config.toml
hidden_size = 192
balance_loss = 0.00384
init_std_router = 0.0331
lr_router = 0.000424
tie_word_embeddings = false
batch_tokens = 65536
Below are experts of layer 3 (counted from 0) of a mixture-of-experts language model. Rows are named router (the router's row for the expert), gate (a neuron's input weights, with its number), up (a neuron's input weights, with its number) and show model dimensions 0-191. Each number is 128 + 32 x the weight over its row's rms, rounded and kept within 0 to 255. Numbers have three digits each.
After each expert's rows: "mostly gets" lists some tokens that are sent to it at least half of the time. This comes from a sample of Wikipedia text that the model never trained on.

# expert 2
router:141107109143146086156110065140149169162087131117152127129111147155131138162167098080216113068141106157158133106255114145110128131080136142129099142168046155081160154164176134068222143161173139121139139112143121116159120093170108165112135092126109148137101136186127079112087146174117110140099156097091144117146089143138139092143118157122168174068148189096098140131115117134144156152147171095111105101145160169087200191138107132079115098129133121120118072175080123078111134089172100160143140129184116122163172086107178139081111138149116079106123138111131118113150101110154115088
gate0:215144154108150096139159048126072183142088126129137150139126118117178146133152110093105127124136178083105136110198133128138063190082144165141040112165100128145088126126132167138109130155131129183071107147121131108138129092099152095117163120113154161113173148128170121201196126128117142112116070116089139110069161140189127118163084123165108092081167162102197121122138117168147138056089080182120135165132112157120123119150141070086154066122131101144146127103127097134140116099136133120085144119107165150102119162094180066081089110137088092133162149108139184100106067100122175153
up0:147145168148175172147173073138124121114113122165146132137129138110199140123106177151079178077129154108134159120154139095128133173108158134124096134110080140124075113144140136112183151171080159247137119126158124099120141146130141110147121190083148161170138103117131153200102116133073143167077077138124129147102142093158126089198093123126118139105139132071114104113139133147137092096109107230129158152110141137158116117174146149087136065086117038138125150108149064089134114094142177176108153136128112134040110130158155130100094139152122135190118172147115194103101145163116194107
gate1:123203172137173107081161111117156177117151116106139140161096176154134097125171163078117127117075140083142138108162136157119087119073086111112107117167133096113130161150098123085138118132158178127085129135116108110113109120153149142118183165095138186128171190099168113127113184123112148183128123131183131192163159211071098133143109081147104185098141166145127172162112054166109122114160109118123158130087124169091160151144074143082161163178189174078109175186102080129072130148117130142118118118125086152191092101138138071151149132142098170122097092120163148122098094169134194168
up1:117153152137088124090082117101171198072177119134115135125095180165170101136159125092106168111137183176113113160144064199161140126098154129105091143102125085080129164146118103115160063143136191113143145092121104088144176052116131127060151173111093136193153092129179126132142144150107060169127117150131170117133092200151137157167110116149078149088082109148153123186107164163163122086161163140102066122149126154065155142109093110115185085180112146088135164115187153112090149146185135103081126115195110096151097098089130113132155129138111149118130136140139098115080120087140103107
mostly gets: " El", "Al", " Ha", " Ar", " Er", " Wil"

# expert 4
router:129058083064094149149134101118142120111141169144106159142111117099125139144097145135143081116104139106086127166138085124073117126098107110072088098113104167111134134149146067131158195064116131158061090194072154133145130172102111118134108086105126155102145064147143119050138134168123143072156170139143159094173115139153170153156143071119150136124071142139117154112095149123143137092097097115112138119098142184097137141075125099068096129128159121073045114102158160121131188185132127194150173141174094160167141113116142118127130148075159123111201126178175099174191096089138142076
gate0:153134118148112109091162107145142115137080064150094072086136106121098142131168084115140119136138167126051117138143143144082107182142127172086120115165104128129111192144115153134085126123089139081130129110085167154118147164100186129130124111189152182153208092208072085092141097159151138148150200162149181178121120128135118133129100064126153130070111122141129184168123139110089163113064168110124178131154071084127114114122167131161170165153104140077173156166127127169162122174133162162079091188100123137160128185176125118149157155133121140097179095089079115127098125105097165180
up0:160185119123168125117098119172195163113121106100104070096108099135154154135174164150135105152152117095113094141162118156122147123176134164150171100115113155142167179118142189137108094127091069105169070155103153135102146120136216102136132150221096152094148135139121091112168102167159156157117101140132094099089098117132073128116108127064073100116161144156126174094111124108086141087095143095124167136102097122121156155100154169130227144117115130122154148141153127139149180154172135144098164206110123075156122154126098109134141084149139182145135125045059091115120131084068167201
gate1:135152083147155164105117112149081096178164128116120129103133136101079134150136178147139136054192136135139129088156118104152139112196146109142100104138021116089097104150155151094139132096091203148120120114167113121142082164104145121136191118122164110145118117100076115086051082186120117115139074152120139144138092148127160120132154149135141116097126093136119104054154159116156110141122095185131133104146143070114124131137152114170157081173127205147115115114106117129101172136151039151092125199155147165138057104132171057128190108139138122147059177127174096101188127088126138138
up1:101114204077142134104116070183139099178115139131133118066101138152119145126133083016153140131097131137106171103119143137071099174120152122061108100109155111139167173108150120072117135101159142109121213177122120155109140091141124107161167137160129113159116082174083117114162187076143108117107148114101142092144181124140125127134148151136161085171113152161119104159150163106093168103105138149133129156056102089092136147220141181136091178150132162134154118078141149115092132164153082123158099050155100140113110108134133131084105179124129136116140115112164134059129140044064142165
mostly gets: " to", " to the", " on", " from", " at", " with"

# expert 14
router:074128045114177150167098149116087168124103123123157101144097145082111139175114105068164100149102174103195128101193073161133124125160130131091115140104102097145111091102192104099153056144093132173116103184087129187083091132131161133122113076169121092107128174149118135065095146132132142190119151162143117101068116095112148146169121098091160131105126159112062131114094163133159112128132091125100212127180127095126101131156065106132094093136122152114059150083086114100125139121123101205162105108101117164122157092149087138141137164138132129117136174139205099139128206095103119150
gate0:123103089172152153139137173121121088052109085153153084098156156126161137074132101123162112135147058104107168078167167141096107115078111070151121124112124079101107128183163150139120188145067153164103159122110124151213079157113139097068146111088102151137092086085115093086164122133135113157201185141139107146111088105076126147096137169158138068083163099181139072120070183176128156118111088139143135157108120205140124159123138121084132102119142156101080151157113174107141164145134096169113146118157116194071142132128109122118148166081146063177103113147127096134113149121088132164
up0:165133163109096056105166103190114135196142208131178154119151112099157110134136155134090143177147194158127110152147116115109160106176163162093126101150104123098135112179136107106143138157186100094138116130160118139088090158151139143187143125143112183061146088132198169136074127090129130122112099123130136093126147161139114111056070142141179072124098116071112126119135118117142106089179140164175096146134180088108113119064077125123152100097122149112153107118117107206130112121160141098120075168102112084117112134166086170100193154132139223102125119178146137162121146096211121117
gate1:159164130104169128135124183105158160133141105110205114093140137095112145112171153141197091114163124139158094083125109120103133198155149094103148131134146136123125149127111140153143148173079108180112150043124113107118133128138102134129114083148176126153131240105144148165128055136146083114061129188113159116130141208116110134127133129149178125086195158119177137092153143174113172041086121108110150164175122112189121158130119119157121151094121157131132208117144133133168135179105067148176168155133077117157143136099102148065088126110117133140140180173177166124173127140123176125
up1:183098132139125089121099120118168106108075155146087163145151126206188113139079111167139135138153099108146083166166132143114100134072163130159081199078125116094113098115146168123175153094119098123190084057119135121182142102151192154139172131131154073130178114127137107150146133087056135139107104110118088114130066130142156126155095089151142137194151121132166093089147140157104142116149148169100131086188120112117157139142185161073102126098096034107148141139088175060131118169163156139113107111133175157129194104086076128146105158158062100176175121137136117147119148086129135153
mostly gets: "\n", "|", "- M", "- S", "- R", "- C"

# expert 8
router:160138172127096070090116076136078132081136126164087140126120197092139103153138150092155109214104106080124151087136063150096176110148086167102084105121115011173109108100150150161183146128027103100110113160079165150151140121128139122107128112100127135137124110089116095123092089136134133178107165130087178077118093166117148164133118144160114135071105097160084129144059104168140107092150134117151164139130147089086147109140060112133109155120129138084085091146129137105111160102152113156091102189128088142109166099103110107133130166086088140101193150204160148158132141113159160121
gate0:150060147103111094127143140123066101130109140118156161132157122089091172138088200123071115147155160107086191168136184109124213112137142089073157112170162147236141135126133131125088105123124142092142162127133108101106104169097128169052158114113089139115093066119073118118112184079120092175120130131087100156134170164135117174121146072114079108131170156105190166120124164132090133152105150145073142134161147102154138084117186080151165070121123122100092106127075119143144094110096132102121159148076152079122189104153113118150154142111175157122156185180104117140131179120100120110
up0:094181094174190141138102144118131120210123111113120099142150098175172103096148145143117083126105115141179139101098153201137120105110143127160117135161083147135133123117155139147133130097096091137090178113126121107088098155163137111126092073144136140157118083141162105105140172136184078123134150102118070147165084180131173128153112167147087078182157125121119075182156104137126154145171133083208119145113160151127147163144101185099138103094107117145143108095145128048146150176074097132113139165181112191108114184131128210179136109183073165130144106152180103093208087102115172108
gate1:129125140130135124088196066087128162192071095154153152215083096128127057168116124095211131205123135120174103136095130144120124176092162138093148155128083123150110126100096138111127119114139151093060136088113146079113140114136108151184059172137110134150122151162122150123095183163083149152118082167137126143115113118092117097141116108105120121119108131187131076131118172129178093123150099162151087122175135145135118141132091122083115177119161128153093135155117139169157218175175108119119200143113072078141162057103093141139139120152065120164094103160130135149126111144161118052
up1:141128072089161189151115097094137136138119148120168131149108083087142196077083156077084146090148104112110092103175133092082148130118154192131159050108166108093104175142176160147157083192130072138118136118135144169142154085083148136171140134140128090097128127095167160194121164113067082135090139139144115125121137091082144186155092142076114136087129123143144166091153137126078143133133086150082111117138102098129079148119120138086161138138200152116142032123114102051108103164176184133102134047089123128125171133152140111112135129191126091131165131136098154125131126155141079170
mostly gets: " German", " Indian", " French", " British", " English", " Chinese"

# expert 11
router:119142119080194112088065158148180134135126139145154140128114095075107154152089157183133099136118197121119151106175056114112092134148144136163090090070134178160111130175099110131095099112094128207118144200104181148135094136093112089085124134095097157114153085145118162116101087137124069143127167178134129109127082094140130147195184131128141157142110159114127126173105133142133169152143099098096109174127125123076191130136123156113100123086126124158139159188155181141216161082119126142135127152128097192102112061107192080155073175106128089119139161139183101175179105110130121117
gate0:099093174092123152099143113126153158136150116101113136133139124171160146141113122157153091143118136193106113171120096206135080115110135149133073135080120118194082127140100096148103168124090135138188114125101122174126094114109136189159086089115220145174199167171102144178158145123154150098148171075061125182048109115153164120107130142122115076082175083076124104091065176174098149139071091121129089138139116152124123095085192128135126046069072167145070123064127120127134109178122142085146128161148125126100123135140154129136114136164160136153100143093106150107158107150129101116
up0:126076124132175141110094086135100159147117077117090135099066096118169159194069131246165112123129124160103108131097123160127084134185155089165040108064155123161154114148136151097107093131117152127092119136112128160195062163118131150161145132120169108156133156137097099159157134144171160107123135071118159091091126087189124080137146117162065094127120128115156116089070120114100181079111061176126072131095147141139136134103146119105137064115099174099105153123123149173122129102095117157154168108122152120102144173079112098186160076188190134109093158133139124142099119151145111139
gate1:121110157087116174127113136129136143116154130109086154120110162093142109148113104103162135150117160135165244165135114183141105092114189116117212087108120175141126148113149132072112096105145111102126170123126115143103147098152078140171119156141079147082117074063122127102095110183123117099168117131142147163112143130082139155115130146147174106067152106094091073121055098147194178102133153107113167163116120174107132127123103053177182196160111102081125129119101094148145149143129157074119074179066133197156115104130120089180092074109102153094133077160151164134112146129173108095
up1:156048175163124118119101133141106098090100186096109143121131142096100125157143154141111148142093078143113225158166134113152108143106161150167172108141139091151072129088152151090140140133128123094225113118101126099124096123143131105091140106107139150098099145120148149142108113101113133071146158122122125066069152129100153150189151099134129092126146168116117150138047118084123153120140186108173117092118163143114096104104046161114125126115121107132109131166141078093170159227094158095149081099113151130075118096124212066187112062112087152105103110173076170161134165164149116111
mostly gets: " that", " ==", ", which", " this", " which", "\"."

# expert 10
router:151108131115118108153063102160154205133133157131142131144210136116121120109175102159136078158145125084084227091127118117106127176102149100052137103119157136098162110163195119131110063144120143140049083174166142111139128149140138054133142104114120128126124121105203149146166111137107131171145131182146099164140110098167224073138159091174117144163146179068114116103075158164094145148061125140057140093138169128113154112126152098129066100191129155162133127111138147102139147131150156131059143151196127137115155133164115102104155166115148141104153147186147131134122107135119152134
gate0:106119093134097072136143199143116175163159136054116073115181152203131133149136137148106164148145089159141124099156123124177181124138095114123110106053099132070133158087141151161106158108154136132088068095099138079137093143121097186102128137109127162087190141173123137179129090106145090124127074079094133109104136157064101111140099114145126118103158081170124130099137099192131109083131082063126126130068082145154140092097105129122152098101101135134103125148099158222146092130155109102176116097088103129117136155140089094170146145165076169147106133108125172083196130185165069116
up0:117149142164185097103164107203113168128152138117156136187190127177158112127134105159132098180167095083088145055169145121058162128104092115126119096045128107069122164134128159124131107127122176131091133126158059119191082107123144154111107100073155171107134099137168111153099157110135171136137074113120186143105165125076203113046103102125138131187119102153130139148135130191142102120083180125107139129131107108150193105130146127131135148123098137134160128131113108205083146130135104105182081148096142144129084108077134108134135135199121136078101131094076150054167111160130124107
gate1:139099158092133095137140115100138185118148128139157100110157141148147111158131142112152130150100043098090129138171136121146133107175103165132140124114144054133070192145143109120146140130223115181131116121127116164153158120154128132177151148132115155086123133148066062129137146093112138182167108063143105114127139136132130127149128169091095164082144124154102202111165087135157132067120117155140113124126133244145100151117096103030138083128124096100197185148110180158111091118133122163130153129191066102139117094137098206144137144067125126079143090099073091084119149128123163108
up1:145105156086136149102109094134110123065139157122147161110115174086134107196134140125096194154133079116171110151147139092104073169125116175167105089074129115158131189154160129119182156109204151171125142125128129171122218093139121116143116150169102124069159194187073087134183161073122120129132121116147099139104122175115082115118154178131073135117125133165112095139140097184144083128117097177087141115177169202096106163109109128079117110134119132171161158173135141108097161119094058127145137126128078154112181072099106151107119095172115167166102114137136121112062134086090169166
mostly gets: " | ", ": ", "; ", ") | ", " |  | ", "- "

# expert 15
router:080114074087202171124084127122140153118089119070142202122099101117116105113128162116119153106133163141176174102144167143078125141034105083086119065133104128142120136119145118089165128193090194108144107148141142125150102062142104155167113098101132140075113070158122170073119174095149126138120179125137132111111109083157181076122081140125109137089087127147078090113115102166149135159141099096092127154148112131088108198139128180105128150147067150175103084178167169131124166136155146120115131156146100137099167101103053141186133154115113097121137200142210142134122158150090154120
gate0:057166127152138093131121105168132131132117080168129140124109121126201088048140158156174134117069122130131133114145127113098140116146107148151131089129160119101138148064143158159116115090174114061144166086139132105156135143148108113123130113101130142155125145164106128160116071148093119209151143174174093145104112174106076111125084127151165065186178132126090179142093098136144124104112094169049147082161095104120118103113117103095086141155177180114093151057225160134146148152097127175162150149092086078163132148124135162152145163142164170127097182219158165112101082122099134135
up0:146123073130121116134127132136152105128084120068187082063126131060108105195170139097104105099197119151129123111095102140090089208138135113135081153097122202141162113122134115161102140134107146121141149089146116111156132132082151059126107127131155176091128141088067112077102149093101084093160132189082111128110087108169089146142156132112147127125201134059107060109166151109165108128071157087096132186115150145141136094120141177136126144125139109135112152106121215134159170171193126147128122164155133068096100132072083146124122099136182120127088148120148143159102042173107143134
gate1:115100108147140181132126134107087075103125157137151134130143097147104142091133072132063076100148146097111155138093129096177138105066144107196109153028145112118092150135178071082142104210164126137124147163123078143160184137158105157152127143126150111121110088120079123153101126147165134169152120131155111109087118146090136148163132092132111093135155161116100096169080138161105172129191113083162186082160076130113129101170152139140102106085162170153161121087168150124217174129150108102095110131157117103172144174122043165183109147093163145099160144053088099101126126099127121082
up1:168119152151143115123083143088068111130142125123111128125156156117210102074166160120085176126075165106059133147125120147137186129109153087148089168163127109112115166162101144123156100083141166106163125093103079126124172102095086146178148132052156146112117126103037120176118123167150124103094142149092185101117124151123193189128120043123083125129088105111110129106133119147062102169155107085122126135151090154128175164173134137093072122112143127137148079080147130129180128157133160119118128138195126098064116134117080084178086133079139045109105177108121175121112135097113133082
mostly gets: " features", " buildings", " video", " song", " states", "300"

# expert 0
router:141152056121158094139136109117142142091110134141138190161183137133132149161159096107125088160144180111115135117170098139082166172110112150078142114114111138114071135130085066148138118152086131145121131230139152083169133026137154175134160168100104119124139126136129124120117133129177120118125093133126145152081100100189132137164091132144167150148023183049064124132098114073122106131050110072142132113207161149085117093091114154134124132123083127092076096156079147126175199153126115136085126140131121107136130081124112142150120180126146139135113165153177091180137099101107112152
gate0:011109139108148127095151157059151158118120156123071122119156139108110124156074143079190109129127122071106141135190136177125131107161102152123154102124132151123131166145124148153155129164145117157136141132126072092144190062160147185155107119085139153120101116108113109148102114152166154128089127131122211162115126100116114116127152140137168169112155152163116125129145194122185097138122026085128103130100124161150131119100072166077098125111219066188107131160083129121120212140080150153135073144146113120085130121081090132138172119150129106120209131105113119102111088093157156157
up0:180123085123116133111116103191124120107150136110185148107113109107148094076149104134107150153136139195150115106073130106144176140075177132141102148182115070068154143072125126138093111114152145075108122182125171144124108188155143106126165157139151155119102127136125146019155167112130107122179152152152079123137149163073167090129091152138081114187113149099165122144141096158077186094086190138126154126143126111147142125149151128119233140159120156078123163082178092098171085124147166104130167109112191157160071157156135135145124070093110127095072111177155097133138158110090104082
gate1:170071095136104122128190207154148177160111135158111135073089092170166106089105129132069128147062145128150142143144128135146118140155092161098117127134194210100093108144155099114121108091159152120141107083132067127140154141149114085174097067148086143116112159109094152137123104161154136129143118172148146079133165115152068161114177082122156054126136126104113171117107097211090104136073121098177126123126177139124181146164153138144121083092119126168106133113119121150090087117175104113156132126178169138217118131095155143217175163105116170096132151124136175164172137159146179147
up1:129111148109101166127126194155131175165186126096119144116169142128139125100099107099121126136109063128117158096103153138146082163125084147148100141144117172121137174062100179089103145122113135181079116154167133092153134094177100069183086110125078193124132096111094132113139122122077112090168087167133117129096181170170093110166170119093155148173112147093131124195104101089120104110151104183118049123123160106183157143129152131133128128144135131141092175113135093132149170172186127155072169020132146128159076103118193111179134161186139144139129182073108122151147188151145118104
mostly gets: "wood", "ington", "ić", "burg", "mann", "ski"

# expert 13
router:170098099131210135131120106122115132115149189103136172108110146095144130069169149134095104165139174090104143144169100148085114173146129063098165139071087121135123112128155145098212148093088176137069126145114228076187065100148138179115081076156118125086144107138111149115123158127102126198159182111112151147179143183101111130119110142141128183131080131073113135129153098100127141138126140108142175130121110205101124128089107114098118072115132126132067102114089168106136152131152168163165131086150110214104181058176131137152101114118131134145175186151105103141127111133142113141
gate0:115113129175087121087143073093158150084157166125161153186172101155079164088121083137088206084179198095116113081094129181103134180160171062129130155163152171126154135040107115143101147128153134115141125144097151122172080126188123155110136126091146133112129133110115070138101108125111141125152094120112127122105144170142125140188171151142170133144135167163073103149104101113140140156124184083156057115116147082120154155114149168078103107134116106147181169087120140139127043157092165155135124121190129167116111089084071129148123118106102117152177173162098162173167178118177118094
up0:133120174099144113183129128103067100130128137122129118153113094156104104137163147028153060114110156109180165139138111109116136091115090175128178117128127101153099123191153155141108114048143133079118117141124113109124190116083140129157140166231102145113107131126092143106129181134143156181076153138054111159076137100126107153065098060075133145136142148083206150137094108142085088085059085128125186156177111175121119132123121113136111108104164176108066090121125137121124185083125152115123146140113161137154164137153170132154157166176165126088144120130141123124090140197103176148
gate1:201113164138145099196165189122159117095088123112123113097167161131143075095113116082119151137126143114161107144086138137096144140146138085112144150115157110121093154142157045124089104142158158181137139161126078155173122078104141156101184119144102126097122167089116175121131095123145141093113176125134105080120132153132058094141103133130143131155138106157081126106130054153106164111118122090157086155093130179180147171121164149074148144149072157165154159119131140121091070184097126059097068158155132149125135165120112068137165154073142171192232122161187115096113157153179095143
up1:156136197142143179181141139091079109098103143126217114153132093120126065159146125095139078133168087136136112105086083118097109159159136162140124133172128154085138163093079120105133134153097112100146150090036110162140098130129141169128158152159114087169122176082130146162169139135113153118104175114144105172150146140168106073119079166163091090125146137106156101167109109164067156134107195115121134079144093139140125176145163100074097159107103131164179061161109141116087104167116168095068062178115110155065100112116127118178116128124084142189168130094183133133131146088171178113
mostly gets: ";", "),", "s,", ");", " | C", "a,"

# expert 7
router:173107062120118144093107110141131158165117161136136147179101155185089136129098149133107101145150139039139131115150096096113165162106102127090081115098091151116098122128142167083101099148083120099055078153109153148139094157123123152134053108068133153105169090132148112111110104157107126174127137149107230120079134087112178152118122151165184120155102115141084186089127103176155118177160224124127124174171091148128172087167099137121134128118117120143059142154140151084118185156124111158134142170121161125151145129144120110147118205171163123108116146216137054188134124154105127145
gate0:151158097104103103195156153150194178153129212132169124103119145144134119150157161116122172129103132095122156092149124171089152167175135150089089078090126134120142141145163103147140089148141110059140119167113140187125073133145119145141155087094117137150175096132070097111103146120154138125083122096121152087134073133113073145195142043122154093121126129107158110095101120133102135111078155129128126187159131121174130089150117065093178153150113154125097074152194167146118055129093100196080109138138075143067148138077099118140081079142051136102095103139143158175154169129124182129
up0:145075108175148215074120148126098172117103110130123201188158174095159147069081119161117157108098187095133128155091164127139085105151122120075151077160106164157175126063127160115116146122145135183131129088144128123126106155108090138144119156143132169113097132112190144184151118106091127149127092127160119139119207109076150088122104154115121103141130126138151216117114113136176095141185114113103154100121114069110143157115100124124084140106139183141151154125093116094122116150144128063123128070146157061172135147119204071149091142098192130122154159097182116168095064075125109168
gate1:130113143116060119116124117151140132156105127108139124185072104078108151103148179165092180148207159092139140168134097144119124106056172130136115152162141141087162123086141063117172144162126092144114132083116155141143091106125126129205103201139136120067106120117117144152114076072139135077093116151133208133090144143117095113129118141175086136112145150173092164136143053154095156149177128112148183075107139133176133106121174093120116224206165107090132110134106082085143126176144079148103109084112139135164145129129107095067159104133088129131129097083141119165139077096114099181
up1:110086128113096169109098142164133140107081186069080154124114150144091149116103146146220199132128146099131156138057099147125143118118113111148120144076115068142105144123135165144149139115189136096090134107144116175183157136111161168105091165135106135110056133093070104173085168124127151154118146213112137129132156097149126157136117197146106062143118131085095100061147076131114141108117152097126170152153142122129170173112126095159147135190065156115113109046148139133162144147174114075213133146105111149108103124135144085052120123189119123117124072114176072105130113148142132149
mostly gets: " E.", "°W", "CO", "}", "MS", " L."

# expert 3
router:157086095139160089125170146127109210099092145143149106150094094147160160103082093154204089117115162141129105115158153125150090068066114102123159090140158233151128124066171121098158078156087138174126100156121129144159101103110164135065104096074178137122070146132173150101147147114142084196215203127132203116071098182153126174128123133150114128149136149166079134088120175135138103152141120134125119102106139151139089124115112132123151111145155134122112098179116130152132119168068141176083148147166046142109111126116126147079103158095139121106174156154139134179131129104123083130
gate0:168112126097147173144106138124135118104127075127128110122161198106170119053105107146077127133108101137099073146115103143128129140066105177074159158143092172113100209172077088101148094116141156093096116164118128160246180165115140090170068133085125166127129107125186177088110160127123169139135166119143148098117091137155152079115124132073160135138127077138123162123125159176137118104121154132098106151108085152137124105061091140096148168074154084209165153133198130130093126146124115160105123129103138179108143127190149138173108150130107116169181104116159173120128093175165135183
up0:119094094174169082179170093063126096153133176166155110118110106219088111178120102117118143097135103096167157111140122118144111160133169095164074121117160081151139056084145121091096173151144160139156145094147152128086116132109148131112216089109149081108120180124057078135078092154089101145089078101116130122137103109074122128146131090193113106098114106129159104135161070115099132154109182159155128123146121097154130165162140103199093110172109194074131166112045145128163134118142156115095121123120130110137100139067131138096166098147089128093116123152139092099127140059120144062
gate1:128094152112116109130098115175063147114134137103088118100108095064068080146088128157112166125162103131136168121166134139129127080129137115109108157114090179110124116147120172196073166115144156138157133149074158091165157012087104114142154092066110035076136080056059145080114092155107177147070164107115107112102190129118120164154123145152135129131120098080169077101116120130096126094142132113166164156117112145113097160107126181118131093147158125103156194117147120122127145159121088089103114107196112115076146123116162104073139138132181100087128087112175109106092127137074148114
up1:155095135131151138073117094074128104111145048101139163099094195125121142133137142099089118121073155166087126152181113160137153115197132117147100192138154127164159144174106142148064123090070195087137108121168065102088137181131122159131131097127116163119136116146206127124140196172127151126119109138078071059170132174098117100077112096127127127161174144121066141195134128144149098131130195119106083121175130142098138096093096102153112157145194103154090108133145140140123120083133108182153171140137130135134128082123179116127166092151131207092161152174076122116131134116115197123
mostly gets: " d", " t", " c", " g", " p", " b"

# expert 1
router:152107060128161108106129142205079187118128111101106124132116166141136111138108188154179151140135119113137152143205118161068106107134111089145067109156067154087085069099124148125124128180086111104107149106127137173187119154088104174107176118145116070128140146128154176160180126139112115151125163135125141119134098092141136123155079115110150141151096162146078114044097103178171215131129145094084127142159170139142135145115180119148113139133095151112091118101069165131175124131148169141107115060094116179121108024165068084089130177083128138135112167139153116168136087111161154110
gate0:121140077105154157107106167166171172103120063166171120095123150093103142156136196140136063120119111126140150200111122131043123182164104117160106147113142185115125172130120111156092107159056132177123202184140136117102192170136097153100106136134160100132127130143159096079186132151207105167109165099117162117100123176173169062117089102110081195151139127131068073092109089115093108135150110160154129124128113146107075195110092170153110120164104094103124136137120125107094116137105148111069167127114167138147109138110190102150125156133118068071141100169132117108117148111155163173
up0:113154081166108150183149096192135126114185139061183111125116169145166133126104141134148112121104123095112117118135075100075111122101203130141120142116137097164118123076112124091096172127086133167067098135123111175113109106109145110180113157075169128106147133106078087128076127148032069153101179082185157128117112095177129115098085156129126096141094106122086129130147120139151083133163144118156092096112188082145102188111159104151148142074164137179158126138169071193161091098094104179153119172144113155118161074146171136150092113178127090094106108152171165130119152120181091181
gate1:100128118143077057113121127171131160131118119152151097170112136179150144150115116127142158163158134157141140140136167171068110155114098166158094125093102129117129131091159120114148164029121134122127121107148086093073142137160119108146146119154143154152132172143183139086126103114206087106128173133152127073091110206118165083102150094132115174127060211102148153079165076119078128074167144141109116178177110143119157118138171133128118167138111174130141120066159185127117224087111211160127104161092147115131153108072071109141157133156161140127114176111140130169122083073119134168
up1:111157172056182116132162181146084121107161076114101111146061091096065150131085176119131128083137179132120122121087195068133138113124101136104171153149143157113093113161126136106141136101092126114147123123184097145082132129126109161151139150156144146148152057176155049091116071154143111147049122105152165095160062142181130164137094080139160157070146115168139122089050122115174179119125116169161183077129153098153168084110123085128177135134117122103149112153163116128095109206107107124142078120099112138148148125121132087160133121097089077145156126071115128148067107132086095133
mostly gets: " two", " three", " four", " five", " six", " eight"

# expert 12
router:136077120126143132126129071096074175176156156141093115112156129111089149147178175180202140070145153075156153109174147185144159119112129116126146096122104137114115130142147095101126118134143093105140077142097129120154126116170173076170188132080133090103138133159160150083124135103146061146120120186136108131086083163127163104139097138161137090145129234123130135164076109163126094175141121136136138100122148170121192146113092094152088074140094104079157085107145132086121154123125128184117132080118086157186111084102104060151132136144177140210135155078181094201085139122130153094
gate0:112173155088064117075188130120146166140124148159126116092184132146145126146109142094174161155159125139104123118124143098107065148168102118077185113115153080091077179169135122123140103145175107153175139084084117153161137063152094148109131173153134142094145148096185113057115209153104064121176151157168168144085127168131138076098080162134094114111124095186072154120133051110111130129139177085090103125111061085087143164097139102138065140127134153110177108148148116137125131135098110127111104138118168091107164076152106095162164123103164130113121120158178131146042148158112150079
up0:093168128060188136047162135114123155122167138091159083088152159110131053140141141090147145145123136176068097064114117115086128062171112121110088174111119136087026105096201129071122129121098121148184115110110129119128171116160083175104098117149116137128141105134126132094124173180111119125118083108158112142171138149147123103122158109066136081112148125171098132175122117107120164112149107126070106178166149130102160146124123121173127155144119178107148150158147073104105074130154077098116139114149122121129196116082124139129168158109169106129039132175191208119097152121143161107
gate1:159169158158147097133125120060142077051141091158092131130122107108105113166097073094158135116103174152152165101133170134128087139174151123117080078109093095140158144140149146089113157110097131125163165059121143129103175127178138107139088115111181054143143105169128101112105161187108172100178119081095127114136084104088140126092089099196179174199144056099176086138151121171111063133145100153110129070109119125089154114085097118121128120175160168147158148102124102144162102144146142136121079188151146191105111101123134184131086151117195152106158119130134187093174118122134080155
up1:100100115129086070118159106140078132139125085143107097102151171153185139101162095152088101111125157136122134162182098132082196061093128090078184170125148106097160075129170112124183129110103085108107133162159100137147156057061150185118152120193126136151111099142163148145140150188136135127078144085160137152169133165098187187067123121184139065110185156132121105133109158154120101160141141166107097104126110166098163150099120091141094077119091092171143139150215157118119102130092110130171094077148173085121136110116120088129096143102122123137153088168142070122070157119105174131
mostly gets: "-w", "-b", "-in", " Inter", " Sub", "-d"

# expert 6
router:160090084134152118116140115108174155104122114145164162101177202149138136155126151109207146097102131147118163183121113150125143161145077110100137120126093117116106143127181099081052074148079177105107137106162150143189190133083165148128133121139087072112118173152149183097162136144106179178183208163095120116152127107151130133158138137104133114112114110152139152162131056133134115162066164146097136136183116158128129116154108115024123106179124116108140166105102205129151123095144098117102148115151113114158170130098175107122093127093118094140223116150212109168071110130119141124
gate0:127117121136116144128186093087064135055106152185142146158136146136110094127094166138170203131125177156083180179107123159124168147138102062096135165078119116112163178104148094176132111072112150105152135100139134110152111167102155125131116159068082184095095119129090132086083128100172161135135125156146107123092175164134138115136122136100095155098143178148150130147181126185122206190077119126108099131147136144128087138103112200172169099143068143087223096157129162134137142098119181072161100166170141142122123126115172107083138146169166129183160128111154083153149142073110138109
up0:064160096131112118137154100187113170151124106048168092141069084117189104088158098047151123158142133125096107102162103157183153092127136110090124188140088116177116166149097197125153176165134178154107166092157182119110151106174116098131138086129141161172144152140133161192153173154112108177116116100127110116174082068153148128112142092144173162105134126129119072139084144075103091066127172158131166102167114130145139125103111102118089154104147119113084088134201096060133134104102124182090187094097165106173136138139124060111141136114073114109129135123099124134092143174130101117
gate1:093121105125115111135091141128086128128144115112067120163133158166060119152069132137131128089245110040109153089113119144131129134125140107198124088159109109187159046152161156105112150167113104096163142175101140117113113155146148130095159160161086182133068110173098158096147036165135134094106134125137152149104126129061148119137128150144126149134098128187103136154168094112119174097118171146093119047067140128159150166125118135077095108162142117143105044135082121167190156116069131117132170142127147103120138149135071088117077157094102122144129130120147152098122126070091149154
up1:181116123104128153123177123157166118108131108127126141078197150111195124078053134091105132176090147180141090132153103101062097059089118131117152130143172124053115145071139159108063112072119136165092108117079173077095117169112119163075109081088123102128120117145148089153127149128104113111124172130101148142147078116146134121091123111122122097107108186152140125126143170123133146086119131116097155161174119148097113060103147150174123135198116100123179181097128155051143111177081135125108109181104109149210158165104122153172132154080146102100083121130133213140100105109164102095
mostly gets: " | .", "% of", " % |", "00", " million", " ft "